{"d_expert": 160, "init_std_router": 0.00665, "lr_router": 0.000607}
Below are experts of layer 5 (counted from 0) of a mixture-of-experts language model. Rows are named router (the router's row for the expert), gate (a neuron's input weights, with its number), up (a neuron's input weights, with its number), down (a neuron's output weights, with its number) and show model dimensions 120-159. Each number is 50 + 12 x the weight over its row's rms, rounded and kept within 0 to 99.
Before each expert's rows: a language model's description of what the expert responds to. This comes from a sample of Wikipedia text that the model never trained on.

# expert 5
Description: Forms of be and have and modals after a subject, as in "temple is built", "he was", "has been", "would", plus following verbs.
router:38 56 23 48 53 38 54 46 54 57 59 61 28 54 56 63 64 75 46 83 41 39 40 62 64 42 46 53 53 39 54 69 56 50 38 38 75 45 42 52
gate1:44 46 24 25 23 44 65 55 45 36 45 44 63 66 40 53 60 38 67 45 47 41 59 41 58 60 31 37 56 59 35 47 76 55 50 44 45 47 45 46
up1:52 55 61 66 79 41 50 50 50 58 53 41 39 32 70 44 40 55 45 54 50 64 42 51 48 43 59 68 37 34 53 55 24 55 58 55 61 62 45 60
down1:64 41 49 36 52 62 57 45 60 52 54 41 51 51 49 67 28 58 33 58 60 51 47 22 47 47 47 65 51 58 37 51 54 39 39 28 60 50 43 62
gate2:53 38 37 51 56 52 44 58 46 40 64 58 48 46 53 38 51 50 68 47 62 51 48 55 41 63 65 73 61 42 42 51 26 38 42 76 44 49 46 40
up2:48 51 57 36 26 43 39 54 33 50 67 56 30 42 56 41 47 16 54 27 73 55 34 35 58 66 43 65 73 55 57 61 38 50 50 55 54 65 49 45
down2:50 41 37 42 34 42 45 57 45 61 33 54 58 57 56 51 44 53 41 46 63 49 68 50 45 55 47 71 41 43 66 45 57 42 61 61 58 46 33 49
gate3:62 34 46 62 31 73 51 55 34 68 39 35 42 49 52 22 37 66 44 56 55 45 37 49 57 59 57 50 47 58 59 49 77 59 53 25 56 38 62 52
up3:59 27 50 48 35 51 57 71 50 60 41 36 49 53 55 25 34 68 51 38 51 48 33 56 61 60 53 47 45 52 54 56 67 66 57 41 60 34 61 58
down3:31 52 25 75 54 50 47 44 41 27 34 60 35 22 44 64 46 33 65 36 39 68 57 52 62 68 63 66 31 57 45 58 63 49 54 55 58 55 39 45
gate4:21 43 48 58 53 65 42 42 58 52 52 55 49 49 41 62 73 57 46 41 60 57 34 36 50 44 40 64 44 63 51 54 87 58 46 56 43 61 51 31
up4:47 51 64 51 59 51 22 57 59 50 60 53 47 48 43 56 30 51 33 62 64 46 50 35 45 43 59 63 56 49 39 67 58 55 46 70 54 61 74 50
down4:37 48 64 57 60 48 47 48 76 45 53 81 58 42 70 53 43 49 53 63 39 52 47 48 46 70 50 36 37 62 60 50 71 36 50 40 48 39 23 74

# expert 11
Description: Pipe separators between cells in sports, election and filmography tables full of numbers, and semicolons in result strings like "CLT 32; DOV 4".
router:40 60 43 45 58 22 72 59 64 58 64 59 43 49 62 57 59 61 70 55 67 31 24 67 63 31 44 36 48 24 49 62 42 64 39 43 60 42 15 54
gate1:34 61 56 61 57 36 61 42 41 39 52 68 26 53 28 57 32 42 66 29 46 30 40 60 51 52 27 48 53 59 40 38 40 48 34 60 60 70 56 58
up1:48 41 63 46 50 35 75 50 37 51 57 78 31 59 21 50 42 55 67 32 38 40 56 60 53 48 34 47 44 57 50 55 37 58 42 55 47 55 43 57
down1:60 55 70 54 55 31 55 61 42 53 54 43 56 30 48 64 47 62 49 44 33 55 65 67 50 50 57 60 42 33 40 77 51 52 60 31 48 55 29 52
gate2:68 36 54 45 65 19 55 65 55 61 68 51 44 48 52 54 66 57 41 36 52 61 59 40 50 41 60 49 41 55 47 53 16 40 52 46 51 61 55 31
up2:74 32 47 50 48 16 53 61 54 47 64 65 50 54 40 58 48 63 53 33 50 59 55 39 40 48 57 48 43 57 47 50 34 44 68 52 39 47 62 44
down2:64 45 63 68 47 65 56 61 49 60 60 63 46 71 43 56 45 61 47 51 42 59 56 44 57 27 32 35 59 52 64 36 45 50 52 65 35 57 68 49
gate3:43 22 57 68 39 38 60 58 49 76 41 41 58 54 62 53 44 44 48 35 54 55 67 50 67 46 50 42 57 41 45 71 32 48 51 48 37 50 72 50
up3:57 86 51 35 57 57 49 40 49 29 58 71 28 40 49 52 62 49 47 61 45 36 26 54 31 50 57 55 46 51 62 24 45 57 38 69 61 41 33 43
down3:59 48 50 46 68 49 60 60 92 64 30 45 39 68 58 50 35 36 55 76 54 53 45 56 57 39 69 52 48 33 58 54 49 55 68 62 61 60 62 57
gate4:46 37 26 25 52 33 40 68 46 51 78 37 75 57 63 57 48 36 63 67 44 50 52 49 66 48 64 44 49 57 48 42 45 38 64 39 41 38 50 37
up4:49 42 51 48 50 43 48 60 31 68 67 36 74 41 47 64 55 56 68 57 65 38 38 47 58 48 54 54 56 71 39 55 48 63 43 63 48 54 57 44
down4:57 19 60 57 47 35 53 54 48 59 58 66 45 53 45 43 61 32 39 41 56 68 58 59 46 27 77 62 57 69 53 73 36 28 71 43 50 65 71 62

# expert 26
Description: Capital letters, initials and abbreviations such as M.A., MF, DF, R+L, DROMLAN, and the first letter after a heading mark like "===V".
router:30 65 41 32 53 40 65 61 36 64 54 65 30 47 67 63 61 66 65 63 67 41 45 51 63 33 29 43 41 36 65 64 36 63 36 35 54 37 38 70
gate1:45 49 47 54 64 58 31 36 58 47 48 44 58 61 35 41 57 58 61 46 45 23 47 51 47 29 60 51 36 51 46 64 66 41 34 44 57 42 35 49
up1:44 46 62 45 56 46 45 35 53 41 41 47 49 26 49 53 41 57 48 45 65 60 52 41 61 58 45 61 55 37 30 35 58 64 44 56 73 49 72 62
down1:61 47 41 65 55 20 81 48 27 36 50 40 41 41 57 40 61 58 54 52 54 38 52 63 51 66 71 50 51 42 39 50 56 57 59 45 62 74 53 55
gate2:43 66 46 44 42 53 32 34 63 63 48 35 38 47 51 52 56 35 52 60 50 53 41 45 76 20 58 47 56 51 43 65 65 55 59 64 42 41 54 50
up2:33 60 58 47 38 51 36 23 48 60 41 55 28 38 66 54 41 45 44 51 61 43 33 49 77 29 48 39 47 57 28 66 62 46 59 51 24 60 59 57
down2:48 58 53 59 48 44 35 40 54 51 42 72 54 45 42 57 56 51 43 73 68 56 59 51 56 58 52 56 70 36 50 65 45 46 41 41 59 65 51 67
gate3:61 52 66 37 39 48 67 62 40 54 31 59 43 55 54 56 43 47 70 31 57 57 41 63 63 31 52 51 45 57 52 43 48 64 53 36 50 50 71 37
up3:62 51 79 40 41 45 61 50 39 41 28 43 44 61 54 63 38 51 57 36 65 51 51 60 65 34 53 50 48 68 49 50 50 66 52 37 45 61 77 37
down3:56 29 55 41 39 67 34 42 57 58 34 42 50 67 66 46 55 33 27 43 40 56 62 36 34 45 19 58 49 55 64 43 51 23 60 32 24 69 28 43
gate4:43 33 69 61 64 69 42 46 52 59 52 33 54 58 49 54 67 63 34 50 63 50 46 51 48 38 52 63 61 64 70 55 51 41 44 37 39 40 46 45
up4:62 70 44 46 42 43 58 53 56 47 59 62 39 37 43 42 44 52 65 50 41 48 44 52 52 75 53 41 38 41 33 39 44 60 63 77 69 58 52 53
down4:57 51 36 64 64 37 52 58 44 41 51 41 43 48 55 52 52 33 40 36 30 55 58 42 68 65 43 56 57 46 56 44 44 57 53 59 67 51 36 57

# expert 20
Description: Colons after field labels such as Date:, Summary:, Destination:, Subgenera:, plus pipes, list hyphens and numbered track entries.
router:49 56 40 37 56 32 57 78 34 58 54 63 51 61 59 53 59 69 71 65 51 47 42 70 53 44 41 49 51 36 73 70 29 65 49 38 52 49 45 60
gate1:48 45 49 51 56 55 32 51 51 49 51 58 57 64 52 55 37 48 51 60 61 56 75 57 53 52 42 43 11 69 62 51 17 68 38 38 51 51 57 63
up1:49 57 57 54 36 48 60 43 46 48 48 43 42 61 51 47 59 59 49 46 44 47 23 47 42 42 47 56 73 30 35 45 80 34 61 51 58 46 48 46
down1:52 58 53 62 41 34 56 37 44 45 39 41 31 36 39 36 71 63 67 30 61 57 44 60 62 65 55 49 67 39 41 61 68 78 58 94 58 44 56 66
gate2:53 40 43 51 55 39 45 44 60 47 66 45 31 48 53 40 52 34 41 44 48 56 53 64 54 71 45 42 49 44 45 34 15 44 47 49 71 30 55 52
up2:50 70 57 37 51 54 43 49 32 31 44 41 67 53 55 62 52 50 50 47 51 32 40 35 59 29 56 53 40 50 54 69 72 61 42 48 38 68 49 45
down2:37 37 41 51 43 49 73 50 39 32 22 38 65 60 39 57 71 45 53 59 51 69 57 59 52 48 48 67 51 60 38 54 43 55 35 46 65 47 47 51
gate3:53 34 48 38 62 49 32 21 64 47 43 52 70 57 55 54 70 70 64 50 42 40 59 48 24 50 52 52 46 52 26 58 57 68 41 43 58 56 57 32
up3:58 77 53 55 40 50 54 61 31 44 51 45 26 46 54 33 40 54 40 31 52 56 36 80 70 64 60 49 68 60 74 50 36 45 69 51 41 47 44 75
down3:29 57 58 52 60 50 47 49 61 68 50 52 70 50 46 43 74 45 53 58 60 39 62 60 41 48 45 44 65 63 78 30 46 28 55 59 55 46 30 40
gate4:33 44 39 39 47 42 34 29 43 66 50 55 40 74 62 56 49 47 78 44 45 53 52 58 49 67 27 37 40 31 36 55 36 48 38 50 47 14 61 54
up4:62 59 53 60 35 53 59 56 56 50 57 40 57 48 36 55 57 53 39 57 54 48 44 55 52 35 77 75 52 60 65 48 61 48 41 56 41 73 38 55
down4:29 34 36 53 54 64 35 28 40 37 49 64 35 45 39 68 65 81 65 57 51 62 43 70 61 52 42 62 79 37 70 58 68 34 49 51 40 23 51 58

# expert 3
Description: Table pipe separators after empty cells, plus capitalized title-opening adjectives like Great, Royal, Old, New, and social, modern.
router:32 61 39 35 57 40 71 59 39 64 59 61 38 58 66 62 64 63 55 58 67 40 38 54 59 34 40 49 27 34 62 62 34 60 35 37 64 39 37 67
gate1:49 47 56 52 25 25 41 50 60 49 53 59 60 42 64 68 75 60 58 51 45 52 58 39 61 60 49 75 67 60 42 46 57 71 37 64 51 69 25 37
up1:45 40 42 47 51 61 61 35 44 50 45 55 41 79 49 28 53 68 29 53 45 50 44 37 55 39 56 38 56 47 51 63 69 61 51 59 50 74 67 63
down1:52 32 56 47 50 55 31 58 34 45 55 29 38 30 66 37 25 58 46 32 48 40 46 44 28 62 40 53 59 62 51 40 56 53 57 36 44 59 49 37
gate2:68 64 69 48 34 50 54 38 48 48 40 39 70 54 66 53 59 44 60 51 58 57 55 73 57 56 82 45 60 35 49 60 52 48 52 62 43 37 54 64
up2:47 52 70 46 43 59 55 54 59 47 35 49 56 54 64 47 66 49 71 55 60 35 51 43 49 73 49 56 62 49 57 52 46 41 50 66 37 42 71 49
down2:38 66 66 44 53 52 40 65 47 58 46 65 51 47 54 47 58 47 45 53 52 51 55 55 73 49 22 68 60 60 63 22 35 65 47 41 44 42 46 66
gate3:54 62 50 35 66 50 74 23 57 61 69 69 62 41 24 51 46 65 57 47 53 48 60 52 37 34 55 38 40 43 55 49 55 47 48 65 60 76 37 69
up3:53 63 45 22 60 55 59 20 69 58 69 52 49 36 13 51 38 50 52 22 47 53 57 41 42 33 54 37 54 55 45 45 56 53 47 72 55 76 44 64
down3:43 22 46 67 35 51 54 34 57 54 38 73 43 68 41 27 54 50 38 40 52 44 38 54 42 47 52 53 47 44 49 54 47 55 55 22 41 69 57 70
gate4:45 72 55 57 54 39 52 50 61 46 60 51 59 45 43 51 59 58 72 29 42 58 35 30 60 46 57 51 45 48 47 48 57 48 57 61 80 46 76 46
up4:53 59 54 44 59 49 52 40 59 50 50 43 46 36 47 59 57 33 60 38 44 54 30 35 48 56 68 57 54 53 69 54 56 39 60 52 83 42 51 51
down4:52 48 48 40 51 47 60 38 37 46 62 48 44 39 48 57 45 65 32 52 37 63 52 22 54 61 30 25 60 56 52 54 59 47 80 54 32 47 54 49

# expert 23
Description: Prepositions linking a verb or noun to its object, like "purchased the hotel from", "set of axioms", "member of", "based in".
router:49 57 37 43 76 45 57 56 52 60 66 60 53 56 56 55 69 82 70 52 47 33 31 60 63 44 46 43 59 39 58 57 25 54 41 40 68 36 40 57
gate1:42 45 71 40 56 36 46 73 46 57 69 61 50 62 60 42 66 72 59 45 51 38 51 52 51 49 55 30 56 58 38 47 26 46 64 52 34 64 40 49
up1:45 55 45 30 52 43 59 64 37 59 72 41 47 52 63 29 72 47 63 36 57 44 57 49 53 47 56 41 47 50 33 42 34 32 43 51 40 50 34 31
down1:69 74 34 55 57 47 58 24 25 62 55 58 67 55 40 61 33 56 43 37 57 27 52 49 64 50 60 60 58 55 55 33 53 57 69 69 37 39 72 59
gate2:45 68 32 26 74 63 60 54 48 46 32 60 30 40 73 45 44 54 44 49 58 36 60 67 30 58 41 44 42 58 80 54 42 48 64 39 45 65 59 53
up2:39 54 52 20 49 75 48 65 41 49 54 54 52 38 53 59 44 66 51 33 66 42 52 52 39 35 42 56 24 54 52 64 50 52 67 60 43 66 62 38
down2:40 64 49 53 56 40 41 70 37 45 30 50 68 46 44 49 49 80 35 56 46 65 53 39 50 39 39 56 32 48 51 56 36 60 58 62 57 55 44 38
gate3:58 53 61 40 33 45 49 47 55 48 36 49 66 65 60 64 33 54 34 41 38 51 49 63 50 49 35 50 24 36 41 49 28 45 45 58 40 50 69 52
up3:59 49 47 53 40 51 49 55 43 38 07 66 38 51 47 60 51 46 43 32 33 49 43 56 41 39 38 47 54 27 49 37 34 51 40 36 44 36 41 48
down3:47 69 44 36 37 55 61 42 54 57 39 48 42 63 30 41 26 47 53 38 51 42 34 60 77 51 67 39 49 44 57 38 28 52 50 51 59 37 63 54
gate4:55 54 46 43 17 62 60 47 59 56 53 48 53 60 24 69 40 73 53 51 50 60 38 70 59 34 51 47 42 56 22 46 53 24 45 64 42 50 73 53
up4:54 52 42 32 35 45 77 34 41 53 62 52 71 57 45 50 46 53 52 61 72 68 48 51 57 67 52 50 39 83 59 48 46 35 31 73 51 59 52 69
down4:77 35 53 59 34 44 67 57 46 46 62 32 49 51 51 46 57 40 50 42 62 51 41 53 38 47 53 54 42 46 62 60 59 44 46 88 48 61 33 48

# expert 31
Description: Adjectives and modifiers following the, a, his, like first, final, original, own, debut, plus mid-word pieces of verbs and adjectives like equalising, suddenly.
router:30 64 45 44 39 44 52 45 51 62 50 56 36 66 66 64 60 52 63 57 72 48 39 64 65 40 40 44 64 31 65 78 43 66 39 50 51 52 33 53
gate0:80 56 43 50 51 46 60 33 56 51 44 54 59 57 47 58 46 45 35 60 50 68 69 51 65 70 43 39 50 60 39 46 35 65 56 22 57 37 54 30
up0:63 49 47 34 61 49 44 47 50 45 38 55 50 44 41 59 20 66 58 45 46 42 53 56 47 52 36 39 73 53 49 35 48 61 46 78 33 65 42 66
down0:30 39 48 51 70 54 42 40 58 53 78 32 80 65 65 48 60 55 37 47 68 58 45 50 70 72 31 74 45 49 37 59 49 72 90 45 52 32 51 53
gate1:42 52 27 52 54 41 42 49 58 47 69 41 41 49 47 48 43 46 54 72 63 61 49 62 62 67 51 48 33 38 62 59 78 42 44 79 38 45 67 54
up1:43 73 36 39 36 45 48 85 54 70 51 54 75 70 44 48 56 55 38 58 59 70 73 37 51 54 67 41 41 39 51 44 49 49 52 55 34 43 26 47
down1:36 61 54 36 60 50 67 59 29 50 34 56 44 39 45 36 43 50 35 67 46 34 39 53 31 40 55 50 32 50 57 63 49 51 40 40 42 54 39 54
gate2:57 43 56 50 44 46 38 50 51 53 72 64 37 63 44 71 35 61 32 42 36 64 33 31 41 65 39 44 54 50 61 46 59 39 42 66 38 44 62 53
up2:41 57 70 44 36 52 29 64 44 68 52 42 30 53 69 63 31 49 55 63 46 58 44 40 50 53 40 37 37 31 70 27 55 48 49 27 24 51 54 43
down2:46 63 45 56 53 56 21 65 34 33 58 39 54 52 42 65 43 39 61 41 46 37 46 45 49 54 38 49 62 62 37 62 56 28 66 44 39 51 27 57
gate3:30 42 79 60 69 52 52 46 57 42 53 54 77 57 62 54 28 50 59 64 30 32 32 66 51 49 70 46 55 69 52 56 56 38 48 43 38 78 63 55
up3:36 50 81 55 66 44 45 41 56 40 49 47 73 58 62 50 36 52 67 77 28 31 33 68 59 55 68 49 53 60 55 53 60 37 53 38 27 77 71 58
down3:58 65 37 39 44 47 33 52 38 38 48 59 64 34 42 41 33 58 30 51 36 58 57 52 52 64 75 47 36 44 40 72 55 68 43 50 53 44 57 73

# expert 0
Description: First capitalized piece of proper names split into pieces, especially people and places, such as Har, Sam, Sah(ara), Kir(ikov).
router:38 62 31 32 66 37 61 46 51 60 63 61 42 48 63 68 56 60 54 59 65 35 51 52 57 34 36 48 40 38 61 70 38 58 33 38 74 40 42 51
gate1:18 55 62 37 56 59 56 43 38 49 46 40 29 46 53 54 47 51 55 37 69 79 68 66 46 73 35 49 41 44 41 41 65 53 44 32 48 72 42 46
up1:39 61 55 40 56 69 30 40 36 43 36 53 46 44 38 62 42 36 62 47 73 70 59 58 45 57 52 56 44 49 53 22 61 54 61 49 46 68 57 78
down1:22 55 65 37 59 65 59 46 51 36 52 68 36 47 58 50 24 41 67 59 36 62 64 47 41 37 50 79 61 38 38 42 48 63 38 32 41 68 59 53
gate2:59 57 55 47 56 38 39 34 44 51 39 36 54 53 47 45 64 71 56 55 39 54 54 73 61 54 47 55 56 55 59 34 54 55 44 73 27 38 55 60
up2:52 59 29 56 40 61 60 56 54 57 55 63 29 34 62 31 27 47 57 43 58 66 44 29 43 50 68 55 57 53 44 64 51 54 55 22 59 55 50 46
down2:57 57 53 48 54 33 40 49 50 47 49 70 27 64 47 44 58 56 42 51 45 47 31 47 56 62 41 44 54 55 75 26 60 57 58 68 50 42 55 53
gate3:65 53 34 44 66 47 32 40 48 53 82 39 55 46 41 52 61 40 58 62 62 27 51 54 49 34 75 65 53 51 50 50 43 28 49 58 63 29 34 34
up3:22 40 61 51 35 47 50 58 37 43 43 68 36 43 59 66 55 46 54 32 39 61 30 69 34 57 54 40 54 52 50 72 72 65 49 22 39 45 61 59
down3:30 56 30 59 67 68 52 54 54 45 53 52 50 46 17 49 36 56 57 44 72 70 46 37 65 51 37 38 50 37 53 45 38 34 55 46 50 59 42 61
gate4:48 67 34 66 44 51 63 55 57 53 47 49 55 44 45 45 47 32 38 44 41 51 40 40 47 28 50 50 29 38 27 36 65 45 52 57 53 37 75 62
up4:64 59 36 64 42 56 67 42 60 50 45 53 56 50 35 31 45 31 38 52 30 55 48 38 51 27 59 58 40 54 22 30 60 50 55 52 43 46 77 53
down4:69 38 62 49 54 22 39 61 42 52 58 54 35 67 56 37 47 36 38 49 43 49 60 41 48 55 42 35 30 67 33 66 55 52 56 41 50 44 32 32

# expert 29
Description: Conjunctions, relative pronouns and adverbs joining clauses, such as and, that, which, but, who, nevertheless, later, clearly.
router:39 49 39 39 68 41 58 57 39 71 43 54 51 54 58 71 68 64 49 48 60 19 45 65 68 38 36 64 54 38 52 62 21 72 31 34 64 43 39 51
gate153:65 73 56 54 57 60 50 39 51 58 61 52 44 44 42 44 58 64 79 41 45 37 54 66 26 65 44 40 39 53 33 38 56 55 63 33 38 48 55 51
up153:62 79 53 55 54 58 52 28 48 60 65 57 41 48 42 46 60 73 72 43 47 41 55 62 35 66 44 46 40 42 21 51 54 59 59 31 37 54 52 54
down153:46 43 43 67 62 36 63 54 63 45 50 69 73 48 55 46 46 65 46 42 48 60 36 53 35 63 47 56 59 48 47 61 37 63 67 47 59 50 48 50
gate154:79 50 29 33 31 58 57 38 55 29 48 32 48 53 43 49 52 64 48 60 41 47 70 68 61 62 43 48 48 30 62 32 66 57 50 35 44 44 59 34
up154:41 45 37 42 73 42 47 48 37 49 39 67 51 55 54 44 36 50 55 41 59 38 35 24 55 43 55 61 47 54 58 70 55 51 40 60 49 40 26 50
down154:54 63 39 54 37 53 70 61 59 49 77 58 54 48 34 66 51 46 65 40 20 43 37 39 35 48 55 48 54 50 52 26 47 58 44 62 50 46 44 37
gate155:48 62 59 56 52 54 54 72 49 64 50 51 61 31 45 56 57 54 59 52 33 54 43 45 68 49 49 50 35 23 63 55 53 65 61 42 65 39 47 52
up155:63 46 48 41 45 42 54 35 57 46 34 44 58 59 62 40 59 47 39 42 64 46 50 60 40 52 46 57 52 61 31 44 55 27 39 70 30 67 59 56
down155:44 51 32 58 50 34 58 29 49 29 57 50 30 41 50 64 62 59 38 45 37 45 62 69 36 41 44 50 57 44 36 45 42 47 37 53 59 50 50 38
gate156:45 44 50 66 57 65 55 37 35 47 25 50 62 64 59 51 53 45 35 48 26 47 56 74 51 42 58 51 41 50 51 53 67 58 53 56 49 46 61 71
up156:34 39 50 64 62 59 44 50 30 50 34 45 56 50 46 61 53 48 42 56 24 52 47 59 41 55 50 56 50 54 59 52 64 61 59 44 51 49 62 45
down156:56 41 53 46 48 49 68 55 47 39 42 50 73 44 48 44 68 47 55 77 69 36 25 28 46 46 55 41 63 58 71 62 44 29 47 52 22 62 57 56

# expert 8
Description: Inner word pieces inside names or rare words, like Fiduc-i-ary, Jun-i-ors, car-vings, and line breaks and prepositions inside tables or lists.
router:32 61 39 34 58 38 68 63 39 63 57 63 39 56 63 62 61 66 54 64 67 36 40 51 60 36 44 48 26 34 65 61 35 60 37 40 63 35 36 69
gate1:55 44 52 34 53 52 75 71 54 70 36 59 57 52 49 60 53 54 63 75 64 43 46 62 52 47 89 54 51 34 32 31 48 51 42 49 48 35 53 41
up1:42 32 58 30 55 63 70 60 54 60 49 61 45 51 49 55 41 69 51 69 51 48 59 37 60 35 60 76 38 50 24 69 56 53 41 48 49 39 40 36
down1:43 27 53 51 19 54 55 38 44 60 44 44 51 33 56 53 50 68 53 61 44 59 53 38 62 47 55 45 48 46 51 47 56 30 31 59 38 55 43 33
gate2:29 55 54 39 36 40 69 63 31 35 48 51 35 23 48 51 57 97 53 42 49 52 44 47 57 40 49 58 74 58 67 69 18 49 49 65 43 66 46 52
up2:67 43 49 49 57 75 52 72 52 34 38 38 75 73 63 50 33 16 53 40 58 54 59 39 44 71 29 29 44 53 43 62 52 57 42 60 44 49 37 49
down2:67 37 37 53 69 36 48 44 31 49 30 57 54 53 23 47 55 58 53 61 55 64 50 47 77 57 69 54 41 61 50 52 34 44 58 59 40 43 43 41
gate3:63 58 51 32 57 33 21 61 48 42 51 48 70 39 58 60 52 54 64 46 30 45 53 43 32 40 47 53 40 36 44 51 53 42 31 74 43 45 42 52
up3:40 43 63 55 55 57 19 71 47 51 50 43 68 52 45 44 61 58 61 68 26 37 37 39 39 31 59 53 55 58 46 54 32 46 46 69 63 44 34 50
down3:60 40 50 45 49 59 42 50 43 43 50 43 57 42 68 31 46 74 52 61 61 51 53 53 52 42 70 49 34 50 61 45 63 39 39 65 65 44 56 66
gate4:49 56 25 40 56 30 53 47 35 54 54 48 43 36 53 60 58 68 57 55 45 35 43 47 83 48 42 60 45 40 63 52 49 46 47 28 41 49 54 54
up4:58 55 56 62 64 54 29 45 54 55 53 44 60 54 55 62 50 45 46 67 42 56 54 43 69 53 53 46 62 39 56 67 47 67 46 54 46 39 41 46
down4:62 52 45 61 53 72 53 49 51 55 61 26 54 54 49 51 57 72 44 70 54 64 66 42 54 47 43 70 59 51 58 65 42 42 59 31 68 52 52 72

# expert 22
Description: Short letter pieces inside rare names and words, after an initial capital fragment, as in Roddick, Fiduciary, Dermatology, Mirogoj.
router:35 62 40 39 55 36 67 64 44 62 55 68 39 58 65 62 62 68 53 65 68 38 42 55 58 35 41 48 30 32 65 63 36 60 38 40 66 38 38 68
gate1:58 47 42 62 61 55 30 46 48 87 53 34 43 61 29 70 49 47 57 71 63 38 73 75 55 56 58 48 42 50 56 77 44 48 40 57 50 54 46 42
up1:66 40 55 63 57 42 41 59 54 75 33 46 52 70 30 65 43 41 42 65 63 47 70 62 52 43 46 54 43 46 35 73 58 52 43 59 41 54 49 58
down1:71 48 56 33 56 55 58 57 45 46 54 54 43 60 32 41 66 39 37 66 51 38 36 42 74 60 45 48 59 56 44 55 43 65 52 59 32 30 54 46
gate2:44 37 58 41 59 49 52 82 69 43 26 44 24 28 54 50 56 77 45 65 58 43 49 30 20 34 38 53 41 53 39 37 71 52 51 46 61 46 53 57
up2:62 43 46 62 24 68 41 38 55 47 83 52 74 55 57 56 52 45 53 43 41 44 40 52 43 32 49 49 55 64 36 59 21 56 50 65 47 43 43 81
down2:57 48 47 51 44 31 31 73 44 52 60 60 44 53 52 72 74 59 58 76 61 62 58 27 46 46 75 40 44 58 40 63 39 52 56 53 65 49 54 53
gate3:55 46 55 55 55 44 65 72 44 41 61 38 48 46 54 63 45 47 35 40 49 45 56 32 76 59 62 48 31 59 54 57 47 46 27 41 50 51 52 70
up3:40 47 49 58 52 28 57 39 43 57 51 62 70 52 55 48 49 49 55 42 54 43 41 63 46 46 30 45 57 33 51 45 31 40 53 59 48 90 51 38
down3:52 46 50 55 50 45 51 49 61 58 59 54 48 38 49 43 35 31 65 31 46 53 68 57 52 38 59 56 49 61 64 39 49 47 38 53 44 55 50 47
gate4:36 51 61 77 40 49 66 46 67 51 47 50 80 46 54 64 43 31 39 31 44 43 64 46 41 45 61 41 46 41 47 53 48 68 59 42 67 58 27 37
up4:77 47 47 37 67 59 51 58 38 49 48 40 31 41 59 18 26 61 39 45 85 45 42 50 61 55 67 45 41 76 60 58 46 42 44 50 50 58 45 43
down4:36 21 60 50 52 37 52 34 56 61 56 51 43 22 53 42 61 24 36 49 60 42 44 36 63 30 73 57 62 60 48 37 49 45 38 37 31 54 28 54

# expert 24
Description: Field labels in infoboxes, table headers and section headings, such as Born, Total, Date, Rank, Background, often before a colon.
router:28 67 26 23 67 39 56 59 51 66 73 55 42 58 71 46 57 61 55 59 44 44 50 71 57 44 51 51 44 38 67 61 15 72 48 36 57 29 32 55
gate1:42 63 69 50 52 44 53 56 44 40 35 38 54 37 50 40 57 55 55 51 46 57 47 35 42 63 21 60 45 45 55 36 53 55 52 34 55 64 49 41
up1:53 43 38 56 51 46 49 51 44 54 49 53 55 60 51 64 36 43 44 51 44 45 56 59 63 36 69 43 50 62 44 60 55 39 47 49 42 30 55 53
down1:55 39 54 42 34 76 38 51 61 54 44 49 58 67 52 51 37 84 51 47 26 51 69 68 47 50 51 41 67 36 33 52 49 57 33 48 37 42 61 44
gate2:31 63 47 30 56 47 71 62 51 47 46 74 48 54 78 43 43 61 58 57 75 57 58 46 27 65 58 69 34 48 44 81 54 42 55 36 61 43 50 66
up2:56 40 63 59 47 48 35 46 55 50 55 37 51 40 35 63 61 47 65 61 35 45 29 61 58 23 47 18 61 65 54 19 32 47 42 41 35 61 41 41
down2:51 55 64 64 45 54 28 58 39 77 47 34 47 60 41 45 48 49 41 34 58 40 57 59 65 39 47 66 68 44 58 27 71 49 60 59 40 54 45 41
gate3:46 60 51 44 62 25 51 52 28 52 65 54 51 43 36 33 39 47 43 53 42 60 51 51 54 34 50 66 21 81 29 53 40 53 53 53 40 49 40 71
up3:35 38 47 33 70 25 50 47 48 33 58 51 48 43 38 37 28 44 40 55 47 70 40 55 49 39 52 61 36 68 47 52 29 57 61 63 35 58 45 63
down3:60 66 41 37 43 53 51 55 60 37 60 45 53 44 52 51 25 48 41 49 60 41 79 46 46 53 50 53 64 54 39 03 65 58 66 56 54 54 37 64
gate4:35 64 58 54 65 34 39 56 59 53 67 69 53 39 33 42 42 52 43 26 43 40 45 65 49 64 75 55 45 60 63 47 54 52 44 31 49 64 51 80
up4:53 38 43 52 32 75 42 51 59 46 51 40 47 57 70 50 64 33 54 60 71 62 63 55 49 21 34 53 56 53 32 51 46 44 38 61 55 42 48 32
down4:50 37 31 32 42 60 53 69 46 47 71 47 53 38 57 47 48 55 54 48 63 65 33 89 40 57 20 39 50 60 49 80 45 66 36 44 49 29 61 78